python train.py --n_kv_head=2 --head_dim=128 --rope_base=500000.0 --warmup_steps=489 --dataset="wikipedia_en"
Below are experts of layer 7 (counted from 0) of a mixture-of-experts language model. Rows are named router (the router's row for the expert), down (a neuron's output weights, with its number) and show model dimensions 0-127. Each number is 500 + 50 x the weight over its row's rms, rounded and kept within 0 to 999. Numbers have three digits each.
After each expert's rows: "comes before" lists some tokens at least twice as common just after its tokens as in all text. This comes from a sample of Wikipedia text that the model never trained on. Tokens count by the router's weight.

# expert 12
router:392492573515516484542554413558493506479590524399493425494439532503556495575474478480559562394524516439586478577461427518457499472471569484488482454533498534519576507581556468502559497476522529501467486489498432572579449503509543476583513603531480503546486453427516558559475546537489413528523523548496498465433402471575534360560453532532597565484450531506421530522564488415422478410508
down0:422529527436429514470496504555499497425462478454573517495513485416433457608571533540570524457442431544552459451439478479511438519465535482422458549575531491550370512498483521543573384515481464482538473450494457495412550543491552536458642499473473517481488507351525522490493522515490548428539555440517506532438562450557469460498517558467564535511506550511483464484506538553445495517580
down1:511508476543504470545534550487530498491539569607478554397569444554585482528438555402524594586451555487449593536602448453397468508608461427501412556520512494524520544536427516416456542521541499519414514524482425433552573618451508479556479498471434526516555414474479538537503548478524554491525516500599490558437421459516600463544520474492494567536542507497489560461613556469596527474510
down2:483484593629515441504488477537593496429529592427477500578571486534464540490447437432468542468475462536556546560493466476491475559601480452515469429468479529584489512473469506445532452479461452441499508534547534544520502451534475512458450537562527501499513519460369561609467599453475560488506493484453468482555555553523518436520490483582489524538561457437542558497576549459422508529567
down3:463499491561510511492478416470520561545502492533422489455553509550503482460486483533454513487549574495451530531417483498553490416491502436546610532481520535421600453615597570402454539516457457421376615479455581505507437452393549441492482503476499488535511544544420454470535479441454535465498519473483584642477520598459495544417431480542528471488522488505515443595489493443496418543525
down4:491571475506450432544566548569559463551468549442509550534411553556504576556553601453578463488492544524436404507411516546440537560504501445457529563449463536540540544579452520524483518456437557467533483514535705466575541433517399463518554511484542472479413393519425493402569472546484469476438442429506476480487513543498536523424405493563474528557531521518453404466556504556581491496572
down5:554592541416519553524410536444498411566467477506445426482459476549505448457523597512461450463445478490569452556489469544523477555563491591548566487478424480539441487517470516495550543567534493533510501520449486545515392493517527546511565520422415550447516525469602494488556455405435542459500579512523468453432527470491451525530519498538520482425430463513580491500554491462521533422521
down6:388454505468492527498610550459558428477475469500454464417445455542461468454533523524501535497627503491572515582594526490490515486518494569490560561486485495533419523558605444533507487513482433529538529549494476609530467505463566519522495708404467522433546479564474491445517483534547522546478497581416479417490520562517547485475561553527567491506545436565398429424438515499483500494609
down7:479458443437451422424508658447483472558457539588478565475523533608482517476593459414474453442453514502527535476419483470387514499537451562471462500463457500531448492449476515500526480445631513488545571521542506560424468462483634489501514483448560465444576447533477495524535528533527559451528446436469464484552440483418451435550589520544506513519537368522540478500530498487502526473514
down8:470519477490587400457546470550404536515535520537561574484477511479520564501494568467456560478546455593527504499422508501514484483544545395590438497566474471448471457479488500551452593382565566504482480489510535497469476489515546575468437538443447379479469504558489512472462569507579498445503554533598482455444435572441511547552488524509495573447413562524487506464509344542621486529491
comes before: " |", ":", ";", ")", " 0", " 1"

# expert 1
router:454427613460551496526503538508559543479448515460539503434460487486516431510498535470523481543435496466584442530405442536497524467507424595532527483561566479364510502476567521530550474476557613530451558523554549498556538477527576475525534587508488519542503461488484541480455487538573467472464540507422475558514381611515459371498527498560574591611549446552464495565609470482414463435595
down0:455515555490497514367516462537460524488520487457471509539498492471474518562406449437494486513570511508498576435439437487497512434490473471506527493477553484497528524515460574527529523547470498533441437459500591441551433524488500477452579495553531492498499496478480477470525440625463551499557544525475589574518437485513505406523453468487425453498544553466497453494428544596505504548470
down1:523583499481429503450525460412470490435574459480478438491572499467557491508588452550501574449417493503438572551522446503632499510543480552473468585444515516500484482555480470457423499496494543443442496556569443492447438548479410509517456477476637450526495498568559523489531442531546512504542497482504510553536380534458526565507440512423416506539530568496655465507510477446617483456451
down2:527464537555517458515490589474463457505455413556467438533519565513485560550544504472528509563504455482539658503514553534467534476507449538453471467508455477532502511501494505441414517497447399415549595432478553512534489407549446460475418500513547475490504457508433565383427469432497523494489436419402559485474535532592523547573492472615474611474482505559477504515550435520523535526415
down3:496562560407486486536512519418456583462491567547553563552559535516555542522495528456423524409522447571556427538401598583494508549519420526451444373547515459443447426425496518510494526544508490473502409585612475477495540549439508464450439479472473524409510452510516451515462483523490589499473528469449485539520495489526524518590496430517539490591598519481504501418487509572473471547525
down4:501549551424471530485489430464543512498522493486518512565469483498551391486539457548547556444535542473546519624517523550529528464441483447471512542514421462537572573499523584424549486581557545517489517534498450449544576486465587486599578448478509551472535525474540381539404501468467527548491493460435512533507513448528522488481571495546464606513532547444496427470506508547530446401486
down5:461435517511468527488466458505527494620533574461567397494407527439513617531439478559547525492542462422503453550500492497499518488549534468578431475476467531506544548539503555571461490570509544429523470483435343562444482537563467463533408420552562474448504585558511507538504477574464525510528512532535523591552500559418534536521471501480612469582482394590572579504506491590493462451458
down6:526427583474528427478535511552530527449482543441511531532510494481499486504521541462440570499505507481551449515408455558539582498536529541544458476611559454532501516547551503544437488426576518471581488484574412514575476538483556419545456467490548490608537561475513446457557598565596403457565475575437499522518604447465552485497521542540526482583474489521471550425456493519498482443611
down7:465471546493483529621542480487483478517500555620519566440474410503487497594478581534436523609393499468501444428505427565541504517508451459435513400508462445500512552464488527466547527613503474492519593549518430514458495494533419574479486526452590549456464459531602540532490506565423562438508546476536427511523490508483574447548518540475555488485452566473614467528472492500472387524437
down8:527478404518620483487544488535520531409499526568413423499544473593526530487364534449496486471438537501585538494529522554542549520528476477520478507561499495484496527468488519459524474440468491577604507579486499467494411559486408426574490472535576508593496526439479493395558615458563527460473479532489429459580551466393402544507515540484463530401505531441447658487474460560456589555531
comes before: "\n", "-", "|", " —", " 0", "a"

# expert 6
router:401505595449490476502511509490545469423568552481522525449468474459530471507543525549525536480479477423589467586462496503474555494533474581543475457549494565507522508601474510519483476409471441486469608507510476555546489482413540461610551592494454439453490384399515576459547453513525493580580541513428541349444496519494453375502518411629504446508627486487500480576536533543497522459531
down0:539497466525529478493487490496493421555530468464558502504490461479543488618491569476562525352443486506521426513539561583452487492533457467521536584543588486499465469424441516635564539475558518499511545517475507563515571551501452526493495488584563554507504494519550536504563521379507547490490495472457470534450371514478541554492569513509526446481451479560455381461477522586463489481552
down1:431509462473526504526558461504517528492403501479450536552521509551443528470450497513400425462498531554474470508462504510525432525527548580548510430346518558495508557501494420488477585514480516491490577529590465480530498471464574501566499418463498559495540538533547532570434483520506419450529474513423440497504534431485456519554420522498427559522485546506550516510458435511554443495492
down2:464455558526449520521545478473422570483446393468507603570487493482449509532535559523542511511501485455480482487550508522464508507509432519455417576497506484512506474354435464499490418596464485416563511548488589403464574503436493513460438506539473502550550422490466505538497463511430471539464530510450543534608485640511454553558468445504560500472494482414509526496509482515493471502496
down3:533386599482464583555402513464477457510511459584426569515633434429480413529450515530515509522456466619416557509442574515496471478597483492496446554505589517570528539567547517500515538403417414461548519552466442417455498448559387527532548539452510478528505436531529409415499464483493521622478447468488556490559519534496447520524550424492495478439425481346511461547547556585502580519491
down4:532558513595471481496385522524447481538487526473602500515545559544430490550464568551501528545554384587555590459491422413493447442557507500490508503488604544511456535544474548540486577470536537452522445527492496567435580373444512484435558490589545454505512407414416527482508391479468512377475516504455456534603502355380506456562485451544529538501524501465494542553547477490595498510534
down5:484474421491451544548516475452487438457482586585456621538519501408491553536558463553515510485468529447471495477486507538401543557504528467528553518499476468509497473496508532488489477418485491440431495457599487450496545502456458482546447449572516484445435477523477398437365582545476501532491541557545550418453454465483479584483514459527625436539520480493337588558459409463521537451477
down6:531525489492501518440527452530400462568420425514465512455523516560472525529458483532570371474442678535412457427523564462585465428475501464446506575554539490540404481475483595496509449545437574499534580573488499622564504514567529556524512552494540507517545437518492510443526483472489478559556539525491507487453467445563473520460441540485452480490518499465583469594597515568476470444535
down7:482502473434428494642478554463439497436545460576511527592507477442519471446514433514572516547601559455458497540523547458506546488450536456566408579502470498454444496537420424480442446490528410466565486562520448491576494529506461559511532502495453546407553589512530426405525584570533458424555478602501433510615518492477485525517528410472518518551422477417546499458467466538552471573431
down8:489455509487576436587495622487429530593467483577582462468494530480463500466529467554536486570468586489522458550520394490465503528493460568562569518504507510559412620542527469448416516459608436440507524530504460449557542472544453527538549537537480503503497457477476551558491499452503514483510467406463518527458447592473527518436498578586478477485563503457607491517522479440483485474473
comes before: "\n", " The", "|", "==", " In", "The"

# expert 0
router:383438578466501511534478491449515515548525544498577474422459492515545484610483521491528492496510491475636462564482481576482564437551495655460491442501521587486524505566473586530503478426489508476526437564608526530521473473532618482569471482444500501521551454475490566433425503569505494479478536545446514495425446545496454473532604497484560454450568434517425460504449556499448450446532
down0:507467425512522453481502565497546511471514483498428433490532466507442460547504513457514507535530514559494558465559553451546527542557502412453524468466516502496446454589511443544579529540487557526517498539457468480470457547512538424481428492517492619529488552494530509441454522485471593476511423564522574589544486551563537437395473415559491389587455532438529485485450519455511470524448
down1:497491574445518449542491578544546524532405574546469513564529557503548538468446463522503394511611413506542394491481489485507532520500560557480534447550564412504470482399467492505507472553504542564515578498577444570592436435508540502527450498537498524546447503496502587538479493487514417519490526488511441442472430472542570476502505552614498635597554479509502515515543475445511489496460
down2:498495420500582576512498514513543500606434598547545482525418589504478438563495494544446457528562474519464439422521472446549527524442545498466478422577518407487514490530477544523502478467490547623445528498516483507396439491609523559449449548529498426555555492527581501470505468441542528560490408552523543543493548557419476418443431428561496438500439554484560480518448510463434503411533
down3:517578531469495416469546412467489530530568500549524551598536509463527506465412456462498492502560535547525509513452554542613474431428568459516512447443515467491525451458452415441426508421485385528523525423461490474498418419471435534452430440499494556543448518533476490433525482431562458503515457491517535546525545517466470493545474520438486506548454526549484569500558487529553561401478
down4:559415540495522485486400531576541538515646489472497574420516510511413506497492477506438482509490390535577448542399480485510536487536371598496486473492439543517555504533527486568540520484509456556487493523499567536465457529522511501692481457569472532576518464519384559429411378518554539453508506466536534530576545644527542460521414426521535461509479489417543445590486549476487481512538
down5:461442449585465453550529471415501459457478493493504426536504519547563573507520529483466502512538485446485540493489442467468525487541553479506468540592458517468445411566467553490523520561476506470436494440504456511517469526495460437494500535506393477530501491579526475559498512477508394518629492559553480453468568547446466509448545485516450512497571480623493465525438463522438453501563
down6:445591417540430485496508569505535519594593395458541453479519630501481555526544575486499449552516645499486514549499613485443506406521565486516499496531513521542467474540519564453475495408530560487512465609529474480555537470537432515510461502492470529554554490522408523436460601586544426505466501485573495496468478492573426575568477512453487529561492612475619479530481568467580546513493
down7:454538382466558552498464435505446504430440536470499534444545480516470512553539583415495609464474553518522516471602434533479522499574483481502418533566548461494509549519392563493488574505554506510457520468524531535551541454520506477411453528454553456399478490611434488436477417485504475530591528462464544452497517494544424366477532515534410452370580448452445533422424456445499431467569
down8:469497503517505538516519501417532516444497471628513410531546509548469442421465451608471543524522531485575525466438409537502548491550514541540478432556351420554433413455528560465483478452523470463516566520471499509480528470458535449474452438519524480537501472461408502512436506505519554479457451483539483461488544450482551411542466446505528502372498445480553530464538427578442485584460
comes before: ",", " of", ".", " and", " in", " for"

# expert 4
router:543460562544484553409544471497519547527556594472511445472409484467507432506591469516526561450516519470514411568408490455449535526486502533507539478478441511445516505605568506494566450456445444516490526477448527531539427475437506518563529505444481423554500467491590429477504490495563460553505535523470486443457461463481449438446563542568577550542586493578441539495511546545446476421458
down0:464483448497556416492451493595559429520457514509506484506432481532470497533507502536597438449545571477471527543470451467501538550464529456457491541496499469470469388365523474552452499482529532489495477425453511503481485490512552476489530571523450459508637477542530512551456514463498509438509526524397493528485432575512500548522532476463506462482548509477528524491507448529520475480449
down1:620494510568505478513524408535462585495520505472511441584539597597505551523581546593519558535563500485529468468570398461488489438472460522578472578472413541564473496435510444439482609579554501415456502553497525468496412444420545450470594512546534519462557493506535464552519513479442534542539582487597521469477528518562493420542484479525524499480459511401474548514547507499431514451501
down2:491494453484583386477452463572478506446407412565524488464464520565542552538529453588499622439437507522491504458514502465439491504480594524522402525461495484533457513537451478547448489449576545528515455476467572526527486517403505485479569431487444486443440498415458519534512466503430506564533590526508520555446509505502533487487547406622493596464437515404554600595480348576534486564505
down3:500543495569518508424455522545434485531516545504505472497456539559511510459576481445529491591510404462542562460433477486480552578639458514517456538556584402512426522480491444570461513526521457424550440494502568424512422533488505518495517559535479461593473501456507498460442473511661564486525527448508453522539509503539539602567436474479466606465519574500545517464555499543430502461528
down4:522483468491502572476421538498538465501517502471513445523568549549540444502482526538548495504495484512515416515493428547489488498455468534490426473522578515564543526509474535457471549424514440600507517484543505451494541514486543452506481511417648568563551474539500352665577446454514463465483498420447495505393492544458361502476499455461494492491586422516489480505481528518550494506409
down5:550452533547509493464542442499571459517514512484478504523467547523487539545519485469515499514465527594451563543550453487445520518490516512578520484427507562638555522425569569555563425508525537552446440482515444478540523530476460456467517551487516562539469596466440539510517577582537518510420436496499470556460475490539525549490447489497456479494465491433524527508457449574538521445545
down6:499482534498516589509489530507522495407437447483445583598435544447587573540399488587488443505478492511515477572507432479501575533513472476453501462540432539545553465508411508498453493509530547498636560557491535487546648487437455469379515519537514579469488490425391475442487503481504513515480519407515484505473471600492541450557556556424485573426530448477511491455546433522477470541409
down7:464509580521477515524472506605570345511509491508477397529498557562555507485543529472490525506585471434439415453565447480433428557374462571485455466525533515553518502411487498491484452536479500446495407556502453515500487503545493533421555453598440524506559481389497565450550483582490574553481523469515469555441495501515451536547453545510506511489551524436543530454481437558555503546459
down8:428396543510522534445441506569537555435496473501504507482499438450515549511436464467418506467473592506468590513531564477475466426557588514537573496495485468412521409600528476478450618507499461434553506499527513521479498493445482476479566438497470461495525416538464563496515371508533481499513483517497431606470544489552541461526575522581564457478490478553538555521540476489486477463482
comes before: " the", " a", " to", " his", " an", " that"